{"n_layer": 9, "d_model": 160, "n_experts": 128, "experts_per_token": 4, "d_expert": 96, "d_shared_expert": 0, "activation": "gelu", "moe_layers": [2, 3, 4, 5, 6, 7, 8], "router_score": "softmax", "normalize_top_k": false, "routed_scale": 1.0, "balance_loss": 0.00353, "balance_bias": false, "init_std_router": 0.00951, "lr_router": 0.00118, "n_head": 4, "n_kv_head": 1, "head_dim": 32, "vocab_size": 8192, "norm": "rmsnorm", "norm_place": "pre", "norm_eps": 1e-05, "positions": "rope", "rope_base": 10000.0, "rope_fraction": 1.0, "qk_norm": false, "attn_scale": 0.177, "tie_embeddings": true, "parallel_block": false, "extras": ["capped logits"], "init": "uniform", "init_std_qkv": 0.0413, "init_std_o": 0.0, "init_std_up": 0.0413, "init_std_down": 0.0, "optimizer": "soap_variant", "lr": 0.0033, "beta1": 0.95, "beta2": 0.99, "weight_decay": 0.11, "lr_head": 0.013, "grad_clip": 1.0, "warmup_steps": 200, "schedule": "wsd", "decay_fraction": 1.0, "decay_shape": "linear", "final_lr_fraction": 0.0, "batch_tokens": [32768, 65536], "seq_len": 256, "doc_mask": false, "train_tokens": 262100000, "steps": 5648, "dataset": "wikipedia_en"}
Below are experts of layer 3 (counted from 0) of a mixture-of-experts language model. Rows are named router (the router's row for the expert), up (a neuron's input weights, with its number), down (a neuron's output weights, with its number) and show model dimensions 0-159. Each number is 500 + 50 x the weight over its row's rms, rounded and kept within 0 to 999. Numbers have three digits each.
Before each expert's rows: a language model's description of what the expert responds to. This comes from a sample of Wikipedia text that the model never trained on.

# expert 18
Coordinating conjunctions. Conjunctions joining list items or clauses in running prose, mostly and, plus but, or, than, until, while, and commas.
router:434499590532432563506580548531562543525405563548500506538478558466494541464491459476492477440496559507482403464415551518456540497412495471450412439529446435514545467594521546491412489440564554555579494505527533504453590458516533526546452362464462562522455532434580486548519498570477536430495615473564434508550503444519450570441524515419451536554458482563502500472495486455501457463440472583480451466472586529539562525441494567612459504479494491598502494541444452537438492475418424
up1:562510496534571438567528529463543472430471539614400439532371539523572474625492495415507454567561532496442530513467519475528550512544492461534407536552503459523524401518541579535504602417461374456460479490538453492454517452524457372393630415480489480566526541568519482521545497462524475483474478526495478532535505468511550526482537502517554546480471499528555496486397477517612457521541529563494579493443457522542499429504530569597499451512506517587445523487515497517520466436448545
down1:484501544460405563520512504565570498560545459445504575496513504538432518464475596548471490511421577469477403407566515489525396483511497529479626510406493522450480530421494471477496381532479688509517480457565499499533501531496499589528397645554468500431499521425485447483487477490480582474522535527485489461476475445518387523505478493501501492508485488534511545540659446504489528491466485511558513494483552482415563566517462529473485564596518470388539489513495521581459531493508474
up2:509528519514470452432456559499469523483443579407611480500467490499448446525399398496532474524538488470552467542512509522574514524608435416506489529452450485594458579463546485523584547503503519471503438489477487435512525378533426541537526461475535603417507574433436457538504563534521541458609530501562471489506468487524517424486489419511454422526487465534547485502540490647447483548560516524528590493507609531485516460498453400520472491353423511411475521488563524432490480514498537
down2:451480492492512470502592498455543584601519482451502569494489501342474420546493486480505462545626472545525384512522519518476465586573374518521519491524492581527523485485555515509531510550465504493458518503402504445501516467479535453629501438488464477434516487468437472504531528522485622496550598480524576459497472504445451504480474377496529461503512394436487497450546563576503478519438479515519513459413533404495492523445486489583467540459508456490503390524534467425451527383397483

# expert 19
Auxiliaries and function words. Auxiliary verbs and linking words in narrative prose, such as was, is, were, had, being, and as, with, also.
router:452440580500484523479507404480520508486458489520442593423567533531446450481515405554476461496461507473479429565558499504548526434492487530511483543534452558571577426575451590459479421527482483510491503595541437607429460461441576520552527455560499512512524578412445475545424502512480550448550524484498416483486431542567434480499516531422484535591524419547507478486417477463439457557461448432497439451490507414544540481544592522540501476464611463449431408537493533429480476407443421
up0:462489499442529610512525549518538432501458499472470536543553460477402451460543552496505590510528519498539438484431511510496466487544447481400443493438573393380513541473492485507544531481572402535486469399459619532514451529599627483521495504503542493524496533552449525477561578493524527491538476450548503472526551464449476557502504449562467552447467439456447491493484542534401510498602570465418407552479474504465482455499450548531586473461544384456615529622513423516521454482461501
down0:532472387507446542538519483506466491426563477501440589434636549528429492440532455503463489547490504482505558425476490495475450537373529468539462470534484533564501469352494373502541522564475401479472503496426493496400540539588427540508412488539485526542522478489466527534597479461548497516468495453452537499503497499423525442438510450500517530513535465458533518456459561428485506441533554492527593457518575512440560502486538498477619451471554489476506376569485504550561469465559640
up1:477588404518535503516438476537568499506509521514472505451569469467513560438456525569358497509524488532509605517480408524399375485479493470449547513533461532487492460480524533420474478426496588573554546502518449500536481521484537547437414491525474468525473533532476452388554518516545560544404520505486484555455501591522540480504446511414528440505590524472442536531462495450526446557358488498535524565595545416416515538495572551442469520551486512482484498582418468486519576511357476
down1:516546534585443495498630386495432508450536585498474481575411441478546543480566532500498542487409501582445420626574516495495474535481545592535428464508450419467570454468548473588450534397566590489402518496534500530483467519524497449483542497561515532443500479541538527447430516525481524492568570405512541456441524581497512496508539538575412547499568497611520498539488442455549393445551509532521407537422516502497490496463465552551554496474472484563503540506441513523465433501460557

# expert 20
Capital-letter abbreviations. Letters inside all-caps acronyms and codes, such as country codes, race classes and station call signs: LM-P, ML-W, M-EN.
router:544471456567430489534571510571488559587473526516513507585421444521502419600484523508529547428551517540568554447449543419504461476525523541499580529558482433489540603480604479455524567460456541488525481462518490476609469449430542575450423537514520552440471503489569450482501451460388513517540522464494450612413487406492446601436503456549553429550495510549480581518547477575565416464483430498487435593465474536478453500527529463472554501558485492471557548529425489594503496568459453
up1:558563383454541482435452438568494482417595548490527548464488648506519524439509473596435579433455546561525454476466495447536477578452543505558524452513520490384475451475594469455467485430421424517510558445408502528517438548509537428478484487523517485556525444527564504468549472510473608516459522501511533486453502489501554516497545472500427473483355475416462491466474481513363491504556543521492556534466486410457526529510453525433498575541582409497502513497500450488518417577427514
down1:452471546467415438503508554557479501532556491528490541512501598504574435571512437513457557554462516468510477457450515482442439522510483521519511436458580547529539553409493407577623489455456488588567513648473548495511468457550462489525525470536427458438459555412479505535490578482594581511484487438505586523450582398441481529390462463475608472495480549517512557517471480544560488562544410500584545466452461503524486513549576433471494560502492484514460480498512491472522631448491402
up2:440483458430485533373500534538519543483545373453526433533463456441489507463560564444541544554660450509432488454559476518504552527558583456471444533519456540475505523519472541510393577577494441488466493529457424584501473443543518460448537524560534542511581387617529529540564498463556555424523465484602507494520490505536496537554458468497585471483546503394539513511482443506510453522536535448482531551510539435451593490531528513440550589536533561535512440558475603454458486462522574
down2:462518490503438517489480592551361555497533620593465563516540476579567447586547547530589458489530616434402598463492521439476530476522504511457564562395477445573513531568507447512609525467556529480490443523538474537585599465560426553470492499481504477534443541461538494523374545475533513537469472499408538486518422528483495502521523474423520526501478494466465471450456474457523525464466509471543462475475456567524527425512453551450504509473452561598391531426504562501548445538561461

# expert 15
Mid-word letters, symbols. Single letters or symbols inside names, acronyms and URLs after a capital, e.g. the x in Oxygen, the dot in U.S., MH106.
router:462594486482456535573537565493596520569467460492448482538492428582416407521505438500461512539522459567570616435476438434546517476569579550495532446493497474453487397501601438517444596496498434431536509573433521482565431610532454487405496408506525502480506521531511459489494512517490474495481525513422460527520540437466389603462532433519525479503542545519514544538513495519489445572550489578559495544486537474545543426473526460439549400516436507500478508404365439514496519482479565
up3:451572521347476465450581411482587542518442550456521499426512466469534525503509489549471608410528516545499510501501486517501481450532481470501488526518509464489469443371515561534452586474409479498463523571457559438537572549451412459451514544501467470472539537479402500489562516517402506550460547478476602570526564507494467560529596477468434515474553512539439539485570529595363454446441495418497554525437459520497622430503496439531434443415491513458526476544471506513439451457502521
down3:519449535546473575476515491474482480543436435513457485573488453555505529548517431500474517513446427394529485466519512405554420531494554518508485544511471496516406546580532503477447552453528557365456497414544485468488395459530484510407519522510493514498486393489567459556568501557553451577474469481574454412542409515329549486471549466518509423457464537421462581490508573446514456413594524427445475512548534608533452452470552416512527528523479519394470527484524460495540472539503484
up4:539467523445559566614483607436470510484553480507473530520437443604540622460542514495512468547451543483537574504406516570473487421484503490513463552505541520480476479474497495501481471458382489445473478517470567448420525588454491428466497501503450400575503457454496512426435481520517458521556532452567597424483554513556525543455481491420462589456535580454511566471577403553478476503486479533575537484545509448401535494507459560445556575520599477544546498458448499435457591416443437
down4:557527516441583510456472506489543649445488519393422496497487608418478466488526608559537529505543460464450487561526421522385596452517527520423557486579484520423515528483433519504549503466470521435514512444494490454486535624531417523427538510545462524530539474487590545599560461497441606509543609494502454351454500479539522512523526472433509517551507522485544506580486366490524413524474483514513527463540509539495495511500530523477614454504560509482511420501456468533552452486511502

# expert 43
Single consonant word pieces. Single-letter or short consonant pieces inside words and place names, especially p, as in sy-p-notic, Rockham-p-ton, Com-p-act.
router:596479458489457396444584563563536567566556475545500506519483532539504464515426484454486532485476508508596416458459469550526450490509565500515506463543468468455475508481522427537542544454602542414563460551498535438544524479487579584461434500541444466423569572502538459530499506535452512573561541509417497468483547637374500479498485472547457558507533557557500551538510484520527424465429500567425492463554418535465479623539527425509455564572461579469615538524411455453479482526440518
up0:532555547446523444431475531462439526482458500542476489525432517519534482636526395571503469443466512493438499463504496534514470509475553560459465531433423494453576570461436611450416563537470449473541450587499552601483394546461571430497568533429506531466462458473545550475502499463527462511612492514482558539431488539547554471530498493470442525582470438542579502468542493493391532558504593458586423411472488492409429483438469448527526501408537562438506544530465444601481495539474491
down0:438523508493512512575385485415510572531546526553405459496486515475544491551511563471595545524475539525472597477458461493464464481459545617522451545575458393499519513466578494534519546531630452476554540493486426486449495515448444410489400492457542525451438535493512496502534436411460466531407494517512543438552472515474399583488483440561512556411541469475523577499518571363456456527473528587524593452439563510439494454583557476499539443525505542509508432463531443432475507506531551
up1:559522517469517512511490507550471498544439502489646520470459491483493443514534460498491509460538502592406521465601426537497507471557505578480465430435597464530481406415444485438470496466427508514499442421511450485522603493548551458458539546505516522624561505529560533573529604427520467448447530419484501450609438518520473548487432460424491495511469457458474474504596547544476564392500490599441515389468459488544531447412392503534482497536477582479470523498533510597539537527475456
down1:466494444575430514501535485540556589496571489585470409424556451426606451538582561469478502518490466567467480545441485572542487551410513432421439498520405631534492505430590479555507503483519519487513520445525502496400469499533571477452542420486577471464546499372525566516577497503525481549538486452481517443513549459469473355439521422553481414478527522466469430530515506471469507531485530493454494538484589451508434490597583428511500472560483578460435451516491499472533412466515491

# expert 35
Table cell words. First word of a cell in tables and lists on sports, awards and filmographies, e.g. Men's, Actor, Toyota, Time, Nominated.
router:578401443540439515411499510414488572501492514562452470515413430439471441498535529494560562474459519503525502432535508424557456496594555542501475485477512446414520568459511514533569488415450498482537416417549450427557476382432462602544508507498447553459469533567563422490571431469465487493575526520443443535433555450451424569453471490424530447467451447536479518523496455579571500451479489470579473601537567508526421564468573468528466513535544541491515541575513388543490516540465479
up1:429469506604490511565499411572393472460460555462528453519368531588465531479505554507441490493450489573466566482417488457440573485459476542502480541486476471460435511514588478511434391546510545499480539442544587477521492463577435511480520496393581521584441586390528471467513515526546529512470433522483504418548525539442534432450447546470477480485504465497538519487411524565514536518618438504438515537590530403472447465514449517529469493465505457467466493548518407436355504476531482
down1:481584517410470438525559574478549438452451609500438540473489485496455468374580556528465518571484490537436462384446445466533429577574449560502528504427481524463494464510457597472530442455533397417505543513436417508477572494581499483488541478434492377553456464512536413496493438558475448606517463544517491497425429625621463524513431516507496482532521520502453525462507544445453489480528480569444593487533594514534486522536527514518462403502504526548481539542519498467475503469546522
up2:489409524504465491480472596476455540468518567578388468513513514503467518590456409477583540574474507442385434472491550524524519473530541505491462611481460566493468516551591459433497502445379458500530587492528537456474532481461429634476513472567567553477472559467569475515521529528468467415545480600505549433561444446478451517482532533524488542499558484624423541435498478457577487462459452500522503519543488565473419501521454570586382479559474518542411493475522496479538457486441561
down2:511508594547567640572468546468482397476545505533502607571515507517563422480520438462471356511550539530456437430483402522487495504472511554500514471520461574438505474481499432548464493611499447539544533539491566487538609530442486493521619496497463531464500497456418524467397548525506558424474441464497524518448544530513527559391428506540444484447556538491494530516465481442402522561491460490534542573431477492493498506599467451459530585520519526427560418426514554472437523442483500